python train.py --shared_expert_gate=true --vocab_size=31572 --norm="rmsnorm" --steps=4507
Below are experts of layer 4 (counted from 0) of a mixture-of-experts language model. Rows are named router (the router's row for the expert) and show model dimensions 0-191. Each number is 128 + 32 x the weight over its row's rms, rounded and kept within 0 to 255. Numbers have three digits each.
After each expert's rows: a language model's description of what the expert responds to. This comes from a sample of Wikipedia text that the model never trained on.

# expert 48
router:149159142152117099108157096136125155122060095076101137077098162115147109114201140122145069166094153132115145073135154150119170228149149089126089096169187138202110106187193112122105096084217102162112152098152115160120095113105103126091081148135098120097108129122134155103115096162106103103106155180111118178135122162084164128091128097132116105115181162085155142203089170090158161142111068136105119110118186138129081103147139153200119115111123147141094130163140126162155153158141098126113140116100170169163197099093144141168134090152073129113110141095121132117183093133101063123
It responds to: Table cell closers. Pipe separators and closing quotes or parentheses ending a table cell, especially after song titles in discography tables, e.g. "Turn! Turn! Turn!" |.

# expert 23
router:145159131127157171144121117133125167129092079081081153143109114119169127092169109116154117174102128170099131126150184139161130176121150114125090117155184137161102074192177103127118111109180100114108125038158112098130149111146107148107122158154128094142075140100122137131104131147121093124107096149108117121111101135073159116114093077084071112132138125057142160182076150141077159152088053114117105087138178101143093134113128162173136128111162100089163156096124141216154140150165128077088132153088189203183162093100116127185119102159113130149100136100194088105201082147089082167
It responds to: Foreign name fragments. Capitalized syllable pieces inside foreign or unusual proper names, often Japanese, Asian or African, such as Mend(elson), Yu-Gi-Oh, Kir, Bay, Mill.

# expert 1
router:157150142081136088151115063106123122084114111080153129142136169138134115135155144105123078143076115129063135107146114144144129184100188100104076117102158110185103087181156146140090096137164166137144133047126093172155143097138119172129036125118109112095075125137166103115130120198137054148109119133088138141129152200102147081091161114108114105154140181151122117141066134122122172148119077142072154094129185155156090070132125135136131110098113086147083134104145132183106132140097135101168107105137175210186165151059112117165125071143080156110133171117152157113150147123072071119
It responds to: Mid-word name pieces. Word pieces inside foreign or uncommon proper names and years, often in track listings or tables, such as Sp-ier, Qu-en-emo, 1-968.

# expert 21
router:160186123067099115122133079075177131129099070089149116153112149139149138130153127090201087157117101149139168110117147120161113187118152092150072138169136116195074117136180148127058144117140133155103114049093102132150165090140110119077111132101112117086081153093110135138111096194075163145138125161067161108123115172124137129086141132106154138125146111147125122172109140141126158160110100085108137132149224086177100094071124179203148133090128098111077128153103146154178160111139113104093116154099200200188132121063129153184141112113114159140128149132162173153171137114094112134
It responds to: Inner pieces of foreign words. Plural-like endings and middle pieces inside foreign or unusual names, often German or Nordic, such as ers, els, ings in Begravningsplatsen.

# expert 45
router:144165130178101121109161112165158148122061106128109108112082170083176085116150119098185074161125096167103112090143172158180163205136151108143064108146159116163062108186196086126107065148216111177122123100165100139134114132125106156106094138139099138100109105130134121095097095175114121114121105189065152158130133148114164114092122112108096093102169146127143118201066134088139130155086074135168095110141145134127110124125120179168164119115085123146083154119088116154131168157116103100112150139132188165163166106073128081216146074124078155117139163108162135130148112148100088128
It responds to: Nouns for people and groups. Plural or role nouns for people and groups, such as people, students, players, artists, actors, swimmer, often before and, commas or who.

# expert 14
router:156155188143107110115166086145151156116068120092117132073094179126164105117192123112146084189108132146103153061139159137161161200157140092155087127157166116189091099183177117148094092087211086141137140100151112140126104131134128141110095149141095112107105137124123163077119097159111096130108147179083136191130131143077164128106124087126102116129213156132154139187067141113153144152108066084064127114116163137133088075128128144212121108126108122122102169133136146153156151183157097143113150107127164166165179086093137146197126099161108159088121152091131130117184105161096079131
It responds to: Table cells and suffixes. Pipes and semicolons in league tables and citation lists, plus word-final suffixes like -ation, -ions, and the title word Me.

# expert 57
router:138168116125117093168166122166140163127086098065137152076151194124144084103150073118148067143060115159110152080158160131125179154147107113125074131133164098185126114148180134175113120097212122134157107095132083138091119118129120146109115131131142123103102102097175152092119135157125118150101099165102182199131129200089164124086112091104129104084199137088145165171095148083141149146102096129105085112139217125164121076154168196178162108125121148131101110168127138155126190164127115139119132106140187198166160110093106096162133145176135146131106135061139123118136091149079080109
It responds to: Verbs and auxiliaries before to. Auxiliaries and verbs introducing actions, often ending in to, such as would, will, began, wanted to, advised Congress to, hoping to.

# expert 6
router:170173180147100162122139102131125161070119139084109096099087164100123125125169105154163084161085106147098127124128154108152192198203157087159098130109158177222057102168177100158116116063191089148148145075160132120169115134117112153139078135154126095145107169118152147114113087188130139110128105144135091165109147135085131159100162144080127103095181130140140159158086092070141125196118076130117125074102164165146105085107109159187091153093152101132090130128139103158165141141127109127110131106136170194162195077108129120148126136172126128087108133110128139121178082128093067152
It responds to: Word-final suffixes, infobox values. Past-tense and participle endings like -ed, -ated, -ing, plus numbers, decimals and separators inside infobox fields, weather tables and coordinates.

# expert 22
router:178136120168085111133142150141099158145084178070129150138072127145145148132168093156167092155134088143101138104160142168122100115140121142111081141120151115144097106170129082112136106136142105104130107027096137094126109107142063120133148156149074090129103124108127168129075124214159106138104083167108136195125138199096125083153104134072116145079141113125096140149130115127097072087152101097132126100158194127167092093122081171152098126092060144195130138126092136142136136127110112087115120110092140210132220112078137118138140056200100160149129104108101106144201166154087107156
It responds to: Title and name beginnings. "The" opening titles of bands, films, novels and series, plus first capital pieces of proper names after "by" or "as", like Per, Sc, O.

# expert 58
router:117162158147142092124173077172112099102081109124132193134100179113104122111158148122174160169113099158166200146119139147136197210126114159134091139136139129201104070146176107131092120103154095170135118044147159142114109110162139157111132125123102158064109141145126143124142078180124131163162073149104111123110115157109143167107094165085121074098172092125131139142122136097129094126092104130148084113128177153142084133092170154170145104116124127126085113113121161201197164112153077080109110167137170199168124072063092096111153084125124145116102147097141128125199063136075140160
It responds to: Mid-name word pieces. Middle and ending pieces of foreign place and personal names and Latin terms, such as ell in scutellum, am in Takamatsu, gren, wood, hurst.

# expert 41
router:170154126183161071209188092175076123112108143095116135096098153150102117102158164108114129204130102138088132107137147160129157132171142092104099144117164087200092100161136108103135106136173122136143120034180138143140150152142172119102080147085112138131062106104158171133176069209128111103147143174096120137148118177102152135080105079081095099106167133114128136120068121082093193126108118104165094071126165111162145139121118162155117103083146147119089078131114112154125118119113111082130114135112133212176134130062162125152131114117135117139077122117099127103190101177069106157
It responds to: Mid-word name syllables. Vowel-consonant pieces right after an initial capital letter in names, like T-ond-o, T-ut-orial, Az-erbaij-an, Pl-ague, Tol.

# expert 55
router:159104097123103122112155128161082183129130148099119078141085158096113141089154128087167082140130128154118144131154135179150119165124114132105049117136113098125089115155167147187151077078148124107134096041112138120152130146157081141108138153097061137100103108135101145136099148158139096137157123119089145163129153187068145139089107137100117104092133132102108136186127134148090074089133077097098072098142209129152083109078087185203102130134128192156084151177089161185136129144093140098111138134082202184154191127089114107150138084172099126139131113086108092129187095130081075154
It responds to: List item starts. Line breaks, list dashes and pipes plus the first capital piece of the following name in bulleted lists and tables, such as "- K", "| S".

# expert 28
router:144147141123138094142149101184132148126099107084095141072123171127126135091190091139180120165062110185148147075132145144155130211122138093138069095151177096175083128163192132124093058098243089135152119096142113148108129128117138155087101113136090131115074116090118167102125116164134118102118132188089133192131142153074170109110139107108099114116190156125157181198067137119142156137095086084084121104092167152137092111121156164163161126132150109149119161113098123166151158113139107129089152115093156160168180091081134140192140103135100137130107152076112170135177107161122087120
It responds to: Institution and social nouns. Common nouns for places, organizations and social life, such as city, town, school, business, culture, plus the particle "de" in names or split words.

# expert 3
router:143171165158115098125156093165132136109084106092110147080099175135147107131220114100172097195097124155096161075145173159166148215152134103130074122134174127172109116161187088129108077115209111166131153097139095168132099127122143133093118137136090107098100098114138158086118088169095114085120155176091149176129141154095172135079117085128098122136194127124144158193070132100172135140094088117088148088106167131150063075116144149187156115112124110145089142151130135163159157163116089123109147108107145180179182095113140108178119105164094163135124160082124130129175098143089075112
It responds to: Concrete and abstract head nouns. Common nouns and final noun pieces after the or of, often before of or punctuation, such as services, troops, engine, roof, backs.

# expert 0
router:182143121140108136157140115085147140101120153098135143095123164086131137082191163117151111157099131159128159085208176135153127164122162137119031116109177140164090131195149121149099117075185107130096136069124152138118125121173097144089166174161107062098095055130177130101098128135137104159131126150082103187091128192065161157152155109120148121149145121115128135180145129126141101126143103166145098120115137180168131141121105130149136075116105159136138154164112143163149198141136145099123165090111186162196147081065157092119111048157105147146139133062101112160185081161106105179
It responds to: Line-start table and list tokens. First token of a new line, such as a table-row pipe, list dash, heading equals or year digit, e.g. | No., - The, 2013.

# expert 25
router:153166120152149122159144092108122186105079124087137152098108156168104106145150104092097105170113139164054163075183123144113148196163138102124137123127186128139132136154164117122101071079213121151135136106115123163162107144119105147122100129137069086114077131099145133087129096222105153145128186178102101142180129167060161099097161109126128100126194175077127160129138184110121117160102079176127127070134165151170131118147121155200090137128103136112109144185086120156082170159161123059113116109080174154173125136079163117139163073142095157123120159091116146104179098119119090130
It responds to: Table codes and symbols. Line breaks, digits, dashes and short letter codes in tables, legends and formula definitions, such as "C – Curtiss", "T = time".

# expert 13
router:143146106118111136166117107150113146120116112110112157139078168056120122140169114162135146120125146164140154119110145168147153233139116148129059160197139114130094086154125134160092084119123068144107086073118162166100187128125110137157099133105173073076063133152125111119136092187169109111124115137082134138144127195124155081126123148097126118121125113113127155174101109104127170096077075133106117106171199142172128113109099176172099109103103161156087116115111139140108160116151032104131092193086153183147186132069108074126164100098126147132101141118126146138223068162091107108
It responds to: Verb objects and prepositions. Word right after a verb, often a verb ending fused with the, his or a, or from, as in learning the, suffering from.

# expert 42
router:167183122155137087110144110134145144124096133055118120112122191129127151150200119101147076205074093171092142104128162131147167186144130109113036125169174098161105116154155110130107086085191091123124113086147126115097119116072125098119103152101127138122094112146128175089118123153095127160133115116095089172098108181062155160113133100130131101089166145132126161170101133091185145164085135101047117075155188155141127059094124184183146099108121091095120121120138172164149165161153100125097167126114138176165141104078109111108160119150091148132077176112135168121181090149107079168
It responds to: Beginning and ending words. Nouns and verbs of starting, ending and time spans in narrative prose, e.g. began, beginning in, end, years, period, came to.

# expert 4
router:186167102125123138134129143145135156122072106118144119115060118124062145101188150153171089125151135185117171152148185182133132187074122112145096126128165097148093130137164096106125081144156117112106175029139151107112094111143130136081130144168091132108098140138164139125105145178107153131138094175102093188158090152153192159124125098096123138109152130107088110180105135098098131139161092121103123115120181131193131106070131157158114155080147141148086125080121110117116166146174129075145170178057187192136176097129116144186148087149091169133090116118120098105203096123077058141
It responds to: Capital initials of foreign names. First capital-letter piece of an unfamiliar proper name, often Indian, Vietnamese, Irish or Japanese, such as K in Kannadi, Ng in Nguyễn, H in Hachisuka.

# expert 52
router:180142119112143106122132103119097161083118117111112125073099163080111104138185124180110090129067075156108202096155154126079166184121170133127106120145157095160055138213148126140115119135139105193148144085141112146169091111081124153095137145178092152099064151121126113105130057165064092146143123189078130168163113147116161109077135117107154090118211161146140130195096128140127162139078102114099079109127183137172103131099133159188110092099086113131087102126071128114131160150134099101104154119136153173163165118089136105127136096183112147140125168080108173145151085152107075146
It responds to: Numbers and quantities. Whole numbers in tables, ranks, unit names and scores, such as 16th Battalion, 500, 100 level, 6–2, plus number words like hundred or million.

# expert 29
router:175163148137145119174147123157127165094065114065127159133176135100113112127163136145188102206150189156119134112168186130105155188152174119111083148146144108144124107174164133143144099129129124158140166075116137164145131101105115099115124130111092123080114161110190193131149147149126115139145137200057169134140103169067136126086121141162120129160170154095113167160102163100116139181113083122065126111129184132149104079103076151171123125122141143135098116132067160152172174112162095086131157093098188172211157134061119109144128121159112125125100098106165114085195076109081095082
It responds to: Auxiliary and main verbs. Main verbs and auxiliaries like is, has, had, have been, can be, provides, allows, often after which, that or and in descriptions.

# expert 17
router:185156125126100111131110157145081145137107109141144113111095139136101143134176141159146120148096106141147106139140184118128157217109089130158073146120181095190103086164145131131097138125124094187118163074177118181125119110121158151101115134146082093098108078089156180097110116177137091139184116158087121175156076170083147156154126178094162125077136168105152128173129159133119173178126096114134105079104169126158098101105102156207153132094117105142119107116109197115110172134179123111146122158150171198184211121121164122151156068110137112145107175073147129107201088115101074171
It responds to: Location and time prepositions. Prepositions like in, on, at, near, from after located, born, died or docked, introducing a place or year (in Mexico, in 1989).

# expert 32
router:137131112156118140108137128154083147123138152082124114147117133119070118106150078167188089145096101182140162096099210132138135187141109135131074111150173122154101146184110163104132104115168154105115151066110165164134102107127075118118114149113072095138129108115090159133115108220124109096094099149105106177129125205102166155105156083080146172095142160106124114104141125097092104120119124108138123092110188098153126101098186182149106180099102131144074152139131166120102177090173172093086125148097170182232166151070102098129156107175126120147112123042150121160162097089091110148
It responds to: List separators. Commas, and, or and pipes separating items in lists and tables, often with the next word's first letter, such as "and s" or ", L".

# expert 7
router:162165079058131097164148127129129125133117148114103106095082160118083165087191104138148081130123122103129124116168119104124152145155166144114056145139174141176136118167113112147078097102217095098132131077111136195157108068130068127135146124093139131108094091134142125111172092183125126099117091131067126169135068151142165115143186159078064077135120170136118105171127107120118139135121118099087124109138183102131088084118144144129158138101127147120099085123124133131170135162139078135150140146084160228191142167060154066125156065158152093120112127070119129132181078145088082165
It responds to: Copulas and "as". Linking words after a subject or verb, chiefly was, were, is, as, as a, served as, in narrative biography and media descriptions.

# expert 49
router:112147144116126147123141102163153140146114120071120174132131141098106108108164065106106110201118132151162149089139156107111148188099084159125033094117109143133114124117173076134092086114232132161113155072111141166121103104090107162133102097119169099085115105097097099155087088183097148121118100185091138148107093171091148129103157104085156137104170130147119119146128134083095111147106101136138135157165209135128104077076102198184115141106069120126116121147108169172087159146138127118093123102097142199197160134058137131148167120156140157136127174112092160114149081086116059177
It responds to: Career and profession words. Nouns and commas in biography openings and lists of professions and arts, such as actress, album, career, degree in.

# expert 38
router:170186131101127089149151141132110153141143149110095147100081176151124143099164166160158099123120105178147155153176134102113130190103088170163090178129188113119118081155146127155100084109166122173162142060127108137152130105186127137142151148136086059157131083136147111123124074146154090142157100140107106177095098186100166114158105131094120179097096134083124090178100136132091128105125111158118092121154186154184124131132108176151132150072070133119099146133166196110107178109114106120116125177122227193167175135092156093117131060157127104153105132078125106144174129111055069172
It responds to: Infobox and headings. Infobox field labels and section headings such as Founded:, location:, Born:, See also, medal place cells, plus "in the" phrases.

# expert 54
router:151134128116114106148142119098115145107124100134128136101128161136178154158190077108174091182142157215114156090157136151168117171099135088139021133143158114199111085157182127124096150132181111132154151065120120121127097125138109133148092144114088112136095088124115098099146106123129132155136084143099119157099123157121169129114125114135153095136185122123117174220116132076130160141105071146126103121120173195153143101116179156200104099157131068097117118135106149142153148165172110080113118098120192183212160061072111144165119085153117153132106136107123177098196126086073122160
It responds to: Coordinates and foreign syllables. Coordinate pieces such as °N and ″W, and word-internal syllables like aj, ay, ara in non-English names, e.g. Kaj, bhajan, kayaking.

# expert 24
router:134142118169139140127135103130115142154078119084109144093100191097178109115227097112139080186086082134110124081148137144115140168108140133124051100137207144157158112182179091136077118104180113128110144076165135193132082113130159173102107105093128130115097112129147132092122094139085144141142105187103111176171147140075148139095175087082126096138153124117124158158072174127102097132146089057146090098103185122111082097137121182183129131116123130098091123102130154126127132173140102092154173104124143198168184113080154089157137106107095169111121134093111147138133068134054094164
It responds to: Section heading markup. Wikipedia heading markers == and === after a title, table separator rows |---|---|, and the word On or on.

# expert 46
router:196160140072154156129145147118104190092156105069089153057089189147087149148177160146143124127153117181129179159191138128166139197112146142107047118147152102134081127158132111199150062107160117174132151084159138140165099124133155124083077147185110166122111116132117123091089124162145094182115089163100124148128119136127151104128181138068140093132152173137143094185118132131126124123107112113122098121110183156176128144088120153183112134089076140096077120132093137126166132134110136072151143113114145218184155140063130081135178071144154129154106176069116157139154133128116105107
It responds to: Date digits and aliases. First digit of a year or day in dates and life spans, such as 1 in 1966, 2 in 2009, plus dashes and "known as".